config.toml
hidden_act = "swiglu"
positions = "rope"
qk_norm = true
beta1 = 0.9
batch_tokens = 32768
doc_mask = true
dataset = "wikipedia_en"
Below are experts of layer 4 (counted from 0) of a mixture-of-experts language model. Rows are named router (the router's row for the expert), gate (a neuron's input weights, with its number), up (a neuron's input weights, with its number), down (a neuron's output weights, with its number) and show model dimensions 0-191. Each number is 128 + 24 x the weight over its row's rms, rounded and kept within 0 to 255. Numbers have three digits each.
After each expert's rows: a language model's description of what the expert responds to. This comes from a sample of Wikipedia text that the model never trained on.

# expert 13
router:135109144142136079167100097132151161084099098174135127130114095144108128127131133125103147101120153125114125145117111126105153168122119114140154158130110104123069146092108150109124101108142123124127107137121125091087162104070103059162125105177133148111160165139165113128181116120119122117114114114139161108147134116138158180150099127174143106143118095137126120145111142121136078148145102116124136127154126131120080109112135119137127143188163159191156084085096135127136127120154149145143125090119135161100124123098143144140114106154119156082150144105130135145155118140156127144
gate0:156136139125115118149117138140142073111132175127140161150143152114131132130113141127138158122139105167138110113085114159127094058116119096118135167119121119141152101123118108110208102125170100138136157137135096138129146142142148100092091126099103144119108130099157148163134090104149136100113135107115102127061193160124150126135135128098129129091130089083123121127134149132077156129174099135122133168098130123092120148100152116112156146144153131120133164096114127086117155109116138105129124115139091168123105157123117096132154165154150104159137116131122154153108145116128188140
up0:120170098134112126096152120130095132147171130097140121139165098114128111120118120140136146134093133113108095141119159136116135110094114154137176125132086096139119173117135118105089113101122168132087130127130106163128140156177147125097103136144093137096137159068144131140112103125107167137121133117131080119110166123173114153164178100128134120095141110172106116158114130166134147115171124137148120160128160144092146154134161160144165130099129085122106129102125152127165153193139107155127081161111162139108154146127131158129138120127121123151155131132128140159179109159172138094
down0:169134126149101095135174130126154164089113144164138135156138129183139109137095168126172140097144138116112091150132102109149119101139131063101105100128177120111139142142142142121156135148116123143125131144113118114117157148165179181114146072140111151161100127143133134116136146141118106120090155099128150095121135106102087123126122141139118080150162152099145092124065113149125118141143087143132120102141107176098131126135150095145101143107112147130150105169084093139151121122155179085117132088149113121134114146141147093122123143120141137082116107127130098147117141136120176099
Description: Past participles and -ed endings after was, to be, were, as in played, released, buried, known, and particles like up.

# expert 19
router:124146156120135107142127131162089104147116113093155138134124138136135155132139066115134163176106108146153131096175075116148129107128087107126081159150146139154091089086105144149132113135127139078122148123141100142158104118120119160156090111102165137094106103075104145117101106144137117174115126089161134138123149108151113154079100079132127109104156145134100118119134141124169123076122101106153150109125107133146136146117109137138149119118091162164093088166130151124141084145123147131114151099117113139088158136109073157144159102154154122137117139119121142162105122146144146141
gate0:104109149110128081104126102137128152101116103106087182135123154163132162174134056095118135157134130186124137112150086084105148116137095151154138158139128127150139167139103137149164130111155136122115104086134148129121143156099112138126147132166141136089114129107120126107142106095152110087146147113129130088105164160075123138152154105136120102143131134153151139163082103151079152121166103155154119126127140152170105166120145148146115098130093149131162107094131138112130112167185113137163102120126128127124085127127101127147133143148132128119138159179154137124136120087114103131
up0:157157145120114121123141157063131110140121151101147168151115147139124137108102096158140115162118177147140134132153101163086111135108096118086164134144219136150167125147155109166132144102105088127104101174083147116152117119099155126130109094132138122146099119116082167147093145130171106149129123112124142114094123092085101101116117135140127127155089138148102153101129162147165146088112121128107125107084104115141114098137119104169120130102164137123108136135133127087142103152125127162097113148091155138157137119108119117151125125141139099156166101140117104127084115102124128135
down0:102150129146120169134118145114139118122142137145106107085135124109107126099138217112128090131173090085129095127124128131158133134121124142152135137091146115102139135115149123128129148159113136125111109148110112154139117123184158114139157117118122111140082155114152128103192129112139149167074125143097109137183083104151140131125084159176137126155114099148139075126170144129161085151073154110088141144119135134109173109133177105132107139116142107148142155158123145167118156131137130097143169115131104152111127133103122125108124104147114118091088094111144104118124153107136140099
Description: Names of states, countries, cities and counties after in, of, New or United, such as California, York, London, Ireland.

# expert 0
router:137120148156128162156163157106104136124112091149127156135114114130153092165113103149098165163098137121106152171084133130153129126101143155118138137088133125108132118125097137083143149130142078109168116114136099098135161087101105153186131143140121114159150121146155157166126149147098115159105144135169121119122093091107117143146094141135133122154157122089153122116123142137148112086121106110127109111097139111135114100110119130105131145108139136164116096157155108131119113122156172135117149071167102136146125120088133082115141145134102159097131118134205118151134159094107190158
gate0:121108115154139160161129125120100132133103157122136121173157117141093132085173092074099098127138135170162133129118115146139122105113191138108105128130123142133156132130129151120126121127139131152118164131119095144124127119104084115161087094163116132154131132167160134135113139155096126141130146117065099120134070130118134068132093170166124112155114139148129179137106142148167135145136099104146137131089147127104098065162149096169118164118141127132149107095128126096146185120133137159158095099122120104120138162132135127093136125131127143131092126070100138138126141111170147138
up0:144094148128153112124103161158134112137124138145130120122130149122145142126085094119141121091123100106158124109127113144179144128134129129156111186133132153139119082102126114126100142064132108103095113130132182141132128129122177090130154124124110155147157125130129123100110083153106168128129110113142127140144130131189124110073140119068131132113139165117118160135118177112120125147155124190098098133132101155130138150162118114093138148131126104120130120111173095118145138127147158158123129108137136091136138067158137139185159129170146093129153093148092114095077102160150125108
down0:092115149109101149152107108110104118149118145125142089140126130120148089138165133117110110123133169131118095113113124104087118134101165142107110143108119178115174186137135125101097145128117156136102145107163103123131130119124104148144099107125103133166167115152125148131115144110128116119131146145061127106131151114112125115145101177144156117126103142142139102142136144173162149117110119118188130124130148152140113030157127107166155148126138150118152140162102166103134162114148174127146137127118113112149166157139098107104143090093118085137104104077142102125151106152134148177
Description: Words right after the, a or his that begin a noun phrase, such as first, same, only, new, and years like 1998 before season.

# expert 24
router:115117097131133140129172153123081121120098119151086122100131142151144162153133154169153099084096135107099136139145078137086140151189172158133125155120129127158103138093104121149159111105117097148127119166145086128131122125172140122113146095125073071120136093095152110112097096095135144134093117086135126096132169154169118098174149180138143108101120153138113092120127148121144099134138175148113157113142161127117121142158103157163118147156114130149141142122153152111157143104114152113140133142149166114116098136128125145107116137129140124079129090125132146181102113127131108116
gate0:087153162171108135133146089141134110105136138109117089135109105119125111146124172143129113131092076159143139122144171151169109120109156127097110103150102119106132146099148145161123169118134106104147104180124143130129116108090134131130137142115105115158148140112112125141125144087097081127138118141109097095107129107110117129142174124136159123139098106118161185126129115111205134124100170085145152128154191146150076147071123158135125133153112135109102127137138129122106117136132114088163179093131117129139145141108124122108139126148143130148084134174157139106160111168103146162
up0:113145141110136094114124102141104113119124119135124177121141139135128095111159125124132119153103086158145165107144127132144167094127125141140117078106098120132164152124154126127117114081118129138141110160119114153075159162096143143113120136135115131177177105124173077149127116130139089126081131124121181107131169108149123127142157138145141128062152112119146109113107081092137111126067153138171111119121123166131149137115115147095147168129153136126121113128153125115094167154117122126141067102122092090147109124096184108116136185148140142135131127122126113163117080101156107130
down0:136094106118164125152124160137141180145118126183157106107165125156082112107148102126120137131123164094121126084144146131117184082125116115122106170109174124132061084148126156095113138099150177154126118131135127166115113125144092123102119117107144137130115119137102121142152143147086125148128150104099174109158136116156143169109068083113133103154162133153151090138131126180108114104127135173136147119122110104132125100168103105100093121112131138108121142137137117118098130143159115120131118119090153099123125099098169135156136137162143151103145149135133103166089140123095143132
Description: Nouns after numbers or in statistics, such as minutes, days, times, women, active cases and percentages, and words in table cells.

# expert 36
router:140112133121117145146162168129135109164135131120106075113126147120202120116111129158134086131171082130137138103149174152141127091163145107133181104104147116123115114122115150113154126121105106148124143181101129149093119083120152087144113145147147122115122106177112111081096152097157135102117141104103118095120102138151141081122171151122116126123122131152122132117135139175149128131082143131118114115110098076157130115171119122130105090120173148116099150109128119099107117137100191114170147107104122116141154125103082138149128130141088150127128142152125149157083115124085123106
gate8:171144151131122145118146113145079098137146103091151113102085118108151129123121134112096145153116120132089141122109163149093166165103133137153163124090145127168103131108101123137121143169110160150141093143121117137162098102151103101147139141194110083083097100156101145107128151097107141155185124125104097153137132114140153141103124134107144117121105104150132134171101138097072135161102131126130131113134089137096155159141128155124145132076103133096133106087123111131172117164129115096140092102133141109097092135092120101151147129139137114122169130086156114130112117078123143158
up8:140148134132094134150156104134089108102144090150108142116129117140117084118145113124149193098178154154171177162084146088105118121159113145100133083125111119111133140093141120138111140136171116119170199115105093103104134133117092123122097154159146138134100160103121107120154120104127147111172136108127122139126128122107158125164099103083131148152146135142094121131136109153169137150128083166174117120093106163110101133095105150139143094109143145121107155142142114154127144095100121100127147108135107188153132116089135158141127107114153145124125104125118143127107143124125067097
down8:171109148086120142113152132079169140138081144109144118135086097162095101127127101099131128122138159135084155132122124159155129164157111166123133140095139133099142125130117082166104135152127128120151132090105158143098111136096167159167118130155137122128136075137120136126144153155136151139126145153103120138122166088127152081116117111141119158132199085105137109129146171154112165136116122107138129119130159143117130166147101112147166091143108137106137102116126165094122144148122130109101138099160155096116125163088085135134108139092091144135147126154145181088154093112100110120
Description: First tokens of cells in sports, election and results tables, such as months like January, digits, Win, Party, dashes and place names.

# expert 20
router:118168140137153106114079119113104132116143121149125126133135140194124094152111122113088104150101110078112145154120105143092139157123146154098152078152128125106124156130104122142106106154157171127153146121115121115143155146133158123126137089160128117129157130118137120144163118153122120137112118155088109131107098160143162151149125089156099107105109134092082114118152122147128148139112130157099104074106176105161147159102106137144193141126144137134144140106164096085091117162133101072118153115137147162134082143114142130096131143139140190138116142120105155073123121121168126126
gate0:121094143090105102207082139133116138082146147116132151108128132112086108091140124161096111097096128157130130100113145120145143149140129122158111170133161104126134134068107144158126093128157129148144125122104168130150128138156079129128104170143126109107094131126138158105122160114104096163119145178167151110112103111075104135095122110114130119110131115115120107112142113138136133113152111151134108098096086109116087108138128124121137155087130135146120157110148159132152117093108087187145119144090177139128119106166122115121147149115149146148099128111105178108103117137166096085
up0:139152146084121125157156150107129141118166070082112120132136151138093140096171077153134087086133129125144163086121097145124127147135107174155129106107120104109143172101124105149147187107128147145148134125118168136147097136148143147082156189124120139126133141149135104144140127141137092169117109131173130145096125167143135165131123127118139136140107145159131050132110132179124124069119079113125136118173142124116090135120150130088106137092140169133133156137133117144099128143133112135123120137125148114140088132140106089112091127114144102120126159100099138092157153118144129127
down0:117112128156119130117121143136143138137088110118090149156167099131112186156145147091090094137126111123135168113125149126132127086078125111114124131142146141159162098137123060200130145151111125091141117105145153105151110108133111107117151088124164115113120125141148120128099102080132139134137138154152143115170118131147115117144121124152138089098148175075146167085096104165146141140141114085148124159135149132122116163142119145106119094108107112140180137096094123152119123150161145086112106095180125108120134139153113152094132196112123106173123102122137118134159138127130120126
Description: Opening parentheses and quotation marks after means or a name, as in means "tall, Mel Ramos (1935, plus to before verbs.

# expert 37
router:150136107128141120114108148183159155161155144120118096146106112157090138084150123113118099140110122074081109147113122132161155125174086133121140093161164166165137139116131117109152113118110147103136118133119104137116133126128090101144098139137102172122150108136147156114145135169111129179158115109104104156115126166120205160129128136143146111144116051131108139125104137117104132126104112117108117166089146128082123142104133139112118092133142099130116132097126093137164092129133114122170129163133117131146111139129119096078131158083159131125100126122119120070133173117161100131
gate0:117099143114099117170116051139095113138137146156079121113130124129141107130125126144102124134169142117121122116122137111087118118097116110175117118141114129163125158138115131088141106084121111126090137147113080116153194088086146126117111118132161155147160081140127120157111159123108138103186151137116146126186103141114159116137136118094157097176142116153137120089129082168123122153087114138140145116150125108128131125138115146145165147166129101153154083169091119133133125112161148088111131115123147098131136113075120154102110138112130095117113097138148125130101116139075109136
up0:119157122107135149093115125123120132057132064116145116149160085155137159118140107068138129099116117162163139133147141101141142133170116138118148144147138099148133099157123133150106171121122116139138128162169080123121143156148135111115164163131130120120120141111129165177108092085144073145113081117099090136074127129104115116109091142120097112099154099101138133121163166166129160131131138117126131151129141126143142099163105152122135087161150121126116101144088157094121111169077095158132092118115110122133147132159158144136110133127126144171093134103129112168158149131125127121
down0:156141081139117110121099114135151081146131097141092101154157180118137141102114108124138185138166158128137126128137133124108139107166117117126140126111129148134132061145124151128101128091148132136078119126144091134146102116085142124112097138128139150113143105133145114125134111126125140139159113097092094137163087110127152173134121092133154116140147120133115120118099093179123110087115140139152144152137114076154139095124099149230169154177137123117177095149150150145124142133151130104115131149090181131124122152090100108140126112105090132132124130133121110133127150149110090159
Description: Prepositions following verbs or participles, before a noun phrase, such as penned by, named after, died from, mixing with.

# expert 18
router:125114114099144104129153123115124102137128136115153176114104101058127133130118130094137181155117140148133130110098136107129129148090107171132146131159143141133167141161117112164109116153136127137172111169158134178142113152101137149084146151129130106105124123110087105090138116139119132096130119144151150147148086118148125100105091146129123123124148150124149134116115142086139146149119129068117129113107168203102086116118136094104114123115071125111124104185134131143161130115079108100134131144137155146152115129124163157078092154136156134151131131131175143088149101108137089094
gate15:129165103117147128115140152123118118158122118136138157145116169191165128141146142111113095100096084144101141152144096162133099083105105145102137101070154123141157148142127127153129105161159081156125162143144160134116174141108093120115086115135128137147126161118187122162125112096115142140152088095094123137113129141127131141120143088146154096097164091119149143135115113147124145139163138099132081138163130138149102116135117141125128123143088148126163112164144083102194124125138149099103137132128133150106124145141111155137094162135110098091122156150137110157149096098072146112
up15:102151134104093094127135156119133122168094134104114173169169133130113123147116084171140158114128085113165126104138108155144120122146147108121121095167115144122125128116177105172118153133087135134144117127101128165130102115156102156141143174096138153148159137132139173134155129108102067134121119139146133116131094170124136125143102138073138151144137165154132174148110129161130144134119132129171134141141133139133109118118173140109092130123152113109121099102174136149099156126132189098113122118143095103104136122132173139081115147157081154140116124145145107079178175127153126131
down15:125133112151128109136118171131138163139123141119080133108138130169138078121114141141120128153112142126090129120145112139136155111105060126122150138124093147129185103110125143143125161113162148116117159182135109142141107162091088126165091124117123147066125177150137127123128148130096161084143149153152123137079149159119129178132118135143138092119149125120133105128122117152099112118143143089110154113160121081114152178114108142131140142153140157123127102195130121107077109153114136115112137168117114150122087133143129117156062117101081155137159117152117108126107146128087141105
Description: Pipe separators between cells in sports results and statistics tables, plus table divider rows and score-like tokens such as 0; and 1;.

# expert 21
router:125114134121138081096107111131151139111124163112103130125113073133109118121070153094146180091153118119151094089148137160112126126173076125120128126130115113127130124115141114151103135125150072157095122162151118166114121173122137143106149103153127094148169105124126111114135119148171140160109134125071110137120155148139095117143117153148061146126121128113157125149121125121120131110123145071114157078109152181133152160143146106126196148156145113127062113160124169125161120132095108098125112130105116131109119113161132097118160105143117145124158118150156126122154136115143139148
gate0:162135124159070178125114119086139146136112142152135081129103091112123108145150141107155113144128105130146133145120140118107167154149094138144125121099117168131121153165079141119106130125109141156145117177144105127084095119126094121149066085119157123139105146103156158147164093110139126129141130091101112104158139137120114145169171110108102103116147068132154130115152105114087151152112135116151181115187130105148097146144144117161101171143153100098157118133141118121132111156133148148130097163125116120165149112121108174092095103166125108147125130115143099138160116106126143143
up0:088108112116114134135118128145120146116124162104113138177146178113105157135113148122121109113136122116125108164129141088138135137119094096119098145149144140135120137109129113088141172131126090115137151112070104153143137112151148054141116170138143131166122138150112117127125135110098188142127142104112091147116114101121119103122087145155173128176115156138113096126154109125129186112120108146139108118103124140108172154100125135111125084149093114141089156104086129136146190121113098149151141142116153147127098114161158103167162159067155155112132102122146119108135153138083129168
down0:082125134153114113121140112108164177092083093137128089129120177084125127158170165167129144096104146091111140189174125113162111110136113120112113129143139114114129171144093071131138112157123154109128135165133150117158134145151117098126146139138096096116138103115129119140150134102137144124134115123114168125142098064143089151139150139124141133124143110156151134122136140139145173093167123104166143155132130145136147158121123135157089138192102132112116135137112120095145147092148181090084158105127065127141171115142141098091133127117111123140139123157123125130142103106108124150
Description: Commas, semicolons, slashes and pipes that separate items in lists of names, places, credits and table cells, such as "North Country, and".

# expert 3
router:139149050104123121137122073116095127099143097103143119083147104106129139143137146093153126101098123074128139132122117147147142159118163067094108126147129128156106133178097140088147153123133154122112114149114115156074133158182118131117125135188137097128105107091133133111183113151159119123175096147160156149099132139120136112154109103133132113164136123125123141111136147142135136140129116111134139100130109143084198193117141122139163109100106134093101165102088130135107146133165134114145142098123109090141122140148121136109129132143128113103166117128117117099132136131114115088
gate8:128156138116138129106098192125171159049150164121137149163130104123167159092091140108117104158147123103148112118129170127086123147115159111105136117132139128126134157166118138135158104108118092156103084134118147121103180113104106125144144125126151121094130164121153106102141122119119157090155117108116088122145096129109160079152131153137121126157150096133113124085141163137147107096105163097160129085093126114130149076149120116101177128117122168094132130091123166122147104124149148132101145112119104117131145138133093142125162177136114121113087124132120149129114159125116177150
up8:126126125162157116159122137131137109157115116138157147128128111124110103184185159135177110126094108135093110126120143109112141093133114146153102139135124134132137136132166138178112151115121144063129120085132152107122120103104171201136113151115080169095144151108116134164136105136106116138106101116145136119126095144086114122098155151106107141144143068109081123103139123147122117141144141116094158151077144109094111163119154133107122138134136109103084142142124101102133133116095125107174056101126131138115137126115146108129113099185124126165159159121114155147097163123125116130
down8:151081109140188119130105144130128136122117125115110136152142074135133116134162110101129116139119117130153094141177108155124137136142142169126120103125124121130120148155070163160142117116119070124131094121122136092140106114145133122085151094116146097139125088164147132150104164160146141112139108151136155127043160124125164163172140151141139145130157096134150099099125146100138099155143130127113141102093124107107100128126120146086087128090126112117136145114120108126154106129094175143157200148123110160133136141085108105105134177148124124176087117154121098120132109121100150135
Description: Conjunctions and clause openers after commas or periods, such as and, but, when, while, after, However, There.

# expert 1
router:153151132095098124112122155103161106106122082096166108129169184144149158083129079121108131154142085142132131084149104165122134120082142091155127132109163127114092098098133118131104089132158152119111130139149112077143124140133147140116148101135107105102138101071144140139175115137144134125122112122086111164143134070133157154132093108148154124142158118168135143131084136132133129111151118149126140180106111183145149146143151134165148133098139168145124082156111146145126144117142133155097159121077152134099112113159139161169136125147168141111124100106113138126120145125150146125
gate0:131144100108099178138112130132094114152158143125126144118126100131157099176113098130163139110123139096084148121133100162131128147144116118101079120089132132134105114120123091167118095144145100125101149167105130165096135102137139155123125133065115194145117138161150144095094112100122175129086147137130124104151141123108128155161112135116151112138152150113169133126115147146120100129082129136133152122173111126154081148144113080108106124110141131117079110133135114132131154140109147046167110149120104150104162140160120171142140080145155087098150144129123111135100155142125119141
up0:099122129130112144129118128080070103119101099110128104107102128143148148164124159163121121104129111103068136141099111124147103170119127125126122177137123120091133130153080110120112123136107124139158134154163147161162134157104145173105102136141122147137109115114104140138138129146170137162146142089127160072124131139165154186090165124108128087135147148103136128135153157160137193125111117158133119109130099113133111177118120150070139153113120155141103118184109135130086100165108122095169167083121129139129121168126107147117113127165117090135134101138110118125109165140119120130
down0:134122136092159115101140107160157137153141150116106133176138129089118082104121163121084155153131133122168160123126134136165134135145094122092183120137119124168113139115168147164130141142153111143093126102092117098121122098142120060115103123152131105106113140160158141134143130121127131079130105115109102154105135128086097106127137137189129151133153071169120161117084151086106094145161113103154095119148170156090142084146114115158097144120128138141150161110119135133121134113128120150100084171131130155128157067121119092140133147104126161119107135146139111150112133101121141143
Description: Final head nouns of proper names for organizations and places, such as School, League, Company, River, Center, Museum, Party.

# expert 31
router:128128135115129158129125119090123166116125108115172133142155127134146132122130142158106132096117112125126120121134127113184140101079132094151124143104164126092115141130099099086127133155151143140156126103181102072122134097142130088115130130121130134099124138114142163137102157105127104111117164120100103153137111071145097139152087126147150105151142121149166102126134129136144088119146070118095087119129127146110118089107125083144114155119123162160162133129085126166117100123088143137096157124169154154149167173084160121176163120106132163082087100112148123158132112119124167137
gate0:158151119143144135155209171146136122134144135114074161135134139133091170098141143137138120106131103143116090130115140106117109101129140101128116125107139101157113154113131121145133108126137109094128086150124076129118093116149103134141141135098098120114128102152147113103135097107143173142101139114168102134194163198178073113118109108181119114139142120150125159154162143129136108115110107145095100174133111128158141126096122108169132168149136117103088114139108134155118148106116098108124080117116091142141116125116074151100134134144122098141116100159118129157114118158143157119
up0:144154101156159136135099174170177162117152141076122130124119132131158157149120125142118147140177125100135108158090116094113104116136107112140164157113133145150099075110164117101126110136130126142137084081187137116155125114092094101125121114137134157133149135146097116119115113146111121105125075115113140133157134110111142165109118149137104147190121163132160151108120133135099095135144124129103149148148076169124132085139108112081159111115096094127113180153132119125130135140110117131107171111130138162104149143112140112123131066080101101135116108105130149083152157125150117140
down0:146095134075096144122117113122123099151135120192121120117113166146104108112132065148128092117113162100132093142134107155158136121125116145143136110174116146094148133127108118102106142173142126144152132154077125138118117120146146102147104133075133122103116086083155145182171127132108153133096157082178113122092141145159126114135109120145126134105141098123117132142142149125109155105109119141117119117130167115130083141112125167142125137131110101135116067131137143132124130165141118091167121122162093134150106095130084187140173173146104156123144168129118124165121118167127146099
Description: Abstract and general nouns following a, the or his, such as role, name, work, game, population, career.

# expert 33
router:134146121137173109146098083146071109183101172158130083143137158132158147150131100121118091077118130111126139175113182099160068132135172155125115126130175151098166103108109154124140145112134095169144108101122132111080162131099136144118107140115116123168097111123145101107131134100104118139118148100133118151160121176103151140135130120155096108149104111126100135107152117120102071105112131155131124116152149130107151070113108158139093120149063129080165129128118116127151139147130118126118129096128099100128157119145156131138122116129100137106137114138144129139103142114125149162
gate0:122164124109158109137133077125118162123128148149161137103082150159130152100110130124119122147144126096168100127161118098081116164124070118134150143118114135104183157086125112143097101128108145122155137133139152140099167095116103095099109161102131100084133122071121101127165149127145133129187124101129103116125084126168165093118117105126129184096074125145147139204124111138112087114162123116124159135136148108123130156114132135159096138122133130127141111133152138091083135133132097105117107129098117143126145134121141137141100133145130122154119111118113141122107084100117180161
up0:193118105125097107147132131124146129120128157134137145111131119133094116130157135103168160156106110116151082108108122127064091151126085121115158125099146115123138114159157147132173086128147194122161151156163146134138137099166151115116101094176139134094117137143144146150172177073122155135099103154101150103108144117109139143121153123116111144099118117105160080157118107100163123148091102135147126175133141116116119167132132096106107107110141117165116146135114127133123158125088126136153132166129154122120147123107121147172156165056118134095124127140110164139142121148118137118
down0:150170178124168123133120116153142090155153126115123157149147115113138121154139166156110099132147152160150184143122166101182115147164197130101117135131120168093145095135100128122095123154112115112123099116131093083144119109142122149137136130091159083128143113131121164142107108128138140160105105131119093143114096112114122079159131103113133131153105113133089098155127174159137153109145045089123071138125129121116172086111106122143111134096102156113129153144099101103089154119123116139133142130134150163123108137140152111110147106095164121153099139112121114116137129128160141117
Description: Words inside == section headings == such as History, See also, Career, plus plural -s endings like crowds, purses.

# expert 27
router:122150086141133144157106128104123099108096167124113121112164132146147086126115101103099109129186102106176127135126145129144109120142129116084184110095099118143139102140120115113123150094129106077118163154125132134123109098107128092143128118122138109097107173187114135156103145150126124099132157131146105111158144121130137082125167132116141069149119119123131105097176139074152085134128126162127125151114047144138139115142099135142151099131131086146132123116161150152057148132168157131135138146127096133122163141132106145097107124128094109090132139099109128128159168114128118133
gate0:125076142070170082127144129095094119120143137159147116075098119118095120105172103123079162129140095137123131165134199145162100115097126096084142120114118107183128079137162115125089142145124115144159110122121133141145088151100121120108123135159104141113121159122143125149156107127139108120142137163120139152122137109079146150127136145087109136135115104119074129103126142115133104123169121110130119123103125123119167140111068140142108163092099141120137116122114154150110154169177110129102167137187138143106151101143138100117123112108102152150155129152102127129107152125121110109
up0:105116117071127162130150169094084117100137148110158179149161173136154064102130132100135143137161140140116134138105149132142120153137128096129131149131130162161167113125132115133122127142137147139127105103132170158102151092133149109109112111156137099132085125100137137123119096122129164114171129126147128104155115091095122127141144101061159132163114152176099154073147116134129129089094139114094132108116097127152155119092086125119098089095108129146127117131116128121143163130137096140115150109107117139105137137082115202153129119126173131135162163110125116159138135168103126141
down0:099150118148118128124056154086142131091120096160093144154147110127123115135151112119120134097131119176138080103153117129087100109134122142108184114142195116110124139103135162164123125134106130114126118144120124133128118095071135114145184119151151079134145127115140138172110149132145131140100139139136122131162128150150096164120133123148144132135127114131166089139117115092118148155093113121153140141098153095111105119138177126133088156112137104114107158149124121118097044143154144150162113132157106168129120135119102153111129138148127074110080085139149145113168102148127130112
Description: Short words opening table cells or list entries (Yes, US, Loss, 1–1), nationality and color adjectives, and foreign-name word pieces.

# expert 16
router:116151134143127120148204087119116154115136131119143107116108140116154096143134140108134160115165161130089177149097145133110115131077166139115121130085149095123100128131125155131149177154131163137150149133141119145112149107117104131098129091116128134135144143143177147167084123121109117075118148106150146136140089119105117150139105099114121123135105091145135107106099147131125106142117137146150075139082120178111130113135198127143122156147162148143153098100142122170094133078144122107115107102143106111111083077150131073132094113132137124119097086116142089120145149126145156130
gate0:149126147097083125153150119170152129157134128090126112170113169128114121156110125111167117100143138106118068134124118119135134134163098188111122183146114113121101098107125168176138110138102090113107122122140116128123160124119105139111130126125048150130130135145130134125114085127121166113141152110128132116133129145136084165143116197146097150119098071138108140160129087129107124100097139136116135154121136128102123158130118128094117133097135123128123212095111156151171123131171158110098119149137128080130143113145144136118115114108172115132085147159106161144126147140145130113
up0:143123110146132134162092137074132105125155129136125148138144104118147089117117164132136149080161170155117144115131136121164085103154145128114103103081111149152149122099157129128123145124115120133141087126157143116117137092109160097157127159125109172136091120125119146140150119167121119137164121138151114126140135168123104114125147133163130133115155117175156144101108084156119172109145143067096136127145125148173117109140142095157105100096094070124131115110115149135150113140117135147105126141096134164078146119096169146095126060120116106169138104123143114123162149146200108129
down0:130106142104131125114154165129062125144106091123127119103064123149120109114141132126111099147133131126114133139097136151140136109129116135140083110148135156101145142079117115115136108119092147105118185118079117183115128145113127128136120143146168111102133141153085108102137175120128162142097151107079121157143139138144145118128125091124138115135123124135057123134134154111170110127172133130130171117121141082134142143120133134106162139172111138127114139092154162092144104119115108132145182142092130134157130147068100113164150169160110141150160169126139147137129157092067117107
Description: Attributive adjectives like national, original, professional, own, Chief, and word-final pieces completing words, as in nonlinear, eerie, cousin.

# expert 7
router:135128131107132116088110122122126152108127149157170123105159158128113098132172127138091142153147132101102140123090140110098128154102115120136132121151153155134122140156168135159119089146156173083136132137097156132105100068144173148128130137119137081076128131125137150134125148137118115108122150097157143129100166158164117131074132124108105151093108092101088118153111138136125143130158168109137136111155156106102096145088099156120118106164080110105154167112108095103148161094102073112114151165139135150105089160109135136125086127120182117130149122122101111132100124101133130084
gate8:102144112086129141131121123080109103138130121133111093092111115117124157160147140105137140091132128120119109152102152133185130155201110136137137129167115136122148145134141176129143117145153131139120103145150114121089149081129161132104117139129140113132075114101141113113135126142193101109170125143148171132119111080137128132146113057155115123116141124128114143140155166136115100091114138098122140110104153155086114158128124114144149165153134090126089135141151131095091102144168142117147101141097122171160111124148150081107085097129145149180092105132105092101144114116168120115
up8:095137094126123107170124111111105154144102087119152124124114101100085116182165121097154132164103118142140172158135135130178071111147179099146103154150134146075102127105110122128127108137178120099149106110121136119125134103131154108089104133140162143138118146115132132126127119101149113096137124138109148095135190108127123127112149085143169098120140144097147156137126128098128130128170110126185141122159163130106127149168149157152119133127085090112115109162142141135135126123167093137144119134136116119073127154112125147161095107170117146158166104113161101164108130102150144162
down8:129075134160109135097119198108168168114124130133117136103115128136113156134117152134108102133144086128111070131135116136116164091092114148150155099145133107134107145149128128140107111149130161118167142114178100079163118150105150130140132126101155136129104123150120158125155091139141137082086145122156093129146119122082102116154147141154111137132082097101115076149153153143140113116113151097136094144151110141139152115128100121145116101136152106108151153096116139158181144155099118095080149102152094176145157135145119142139125139075134123091138150086139167161145144113119103121
Description: Prepositions in, on, at, during, within before places and dates, especially sentence-initial In 2016; also "in" for inches in height listings.

# expert 8
router:136088117128146129130078129136129157114121090133146169156115105112083143152144134154147118097092089118151139135137092143115143132095111075118097128145101143121070140095088080127145130128188130114135132118150140107126120101180136100159128129144134164112133147112091165157171132130151118149151115195128121151097150097116154111134147151140137087147125158115155112121136128114106163143153111151126157104094141115120135131111151125122088101123114138133134116126057141143149124076130169163120146112185141144113111108102140128129100131148124058099146075141131104142123116120127144116
gate0:138115108128126155139150124170147101111156125076109132134129110174141133144131104110167091131088096126099115119122114157126150147146096131174167114124141129076128157194136121155110146171139101110137106146118127126188100093151160092135133141119101139149146112094146143157101115131145114137132146150124169104124151136108138140147160154178155105105118148109109113159126168130125129139111125135172124137121128111131181067139144127145110135103090126107164096130097117104154085129156161111132080121136170098138096118091096153137129116159126094133149109092183119133110099102112144110
up0:117120150118160123175144104117118100138134147172129074137132125124128150109135138135118115112088136153135120144073134099161152093130167142135106108158118140159142159121120163115147117114130096093148083137112093137184127093095073123172173103152118092186134121134139121140124148135138132115101140119145106101123142132131113118126090164070130106133118114136125136139126120136140104137122128136148089148131154105137080100133156130128097146168142191101123096154092156122090124115136140175154140176132084151122104103087133088135128129126111104097133161120149107162133082155089135142
down0:156109141112107153090124134124126130143110115122122189129112125153129105168123134162172112119159096149159143147172123198125073118127127088163109108123096167116091095135109046145142107113171126163136136107138160126111147115124102135129048139149153133090133126094106104157136138140183148134122135137104131136102106122140165121107157133141129136141072163086128120138166142119134099133143125135108163072110101166115139128112115099090146134151145137138158142110168134134158149129096116091129124140136136128099138129138160131156106110107129148112107099118118143138133155102148118139
Description: Finite verbs is, was, were, has, have and pronouns he, it, they after a subject noun or which, in explanatory prose.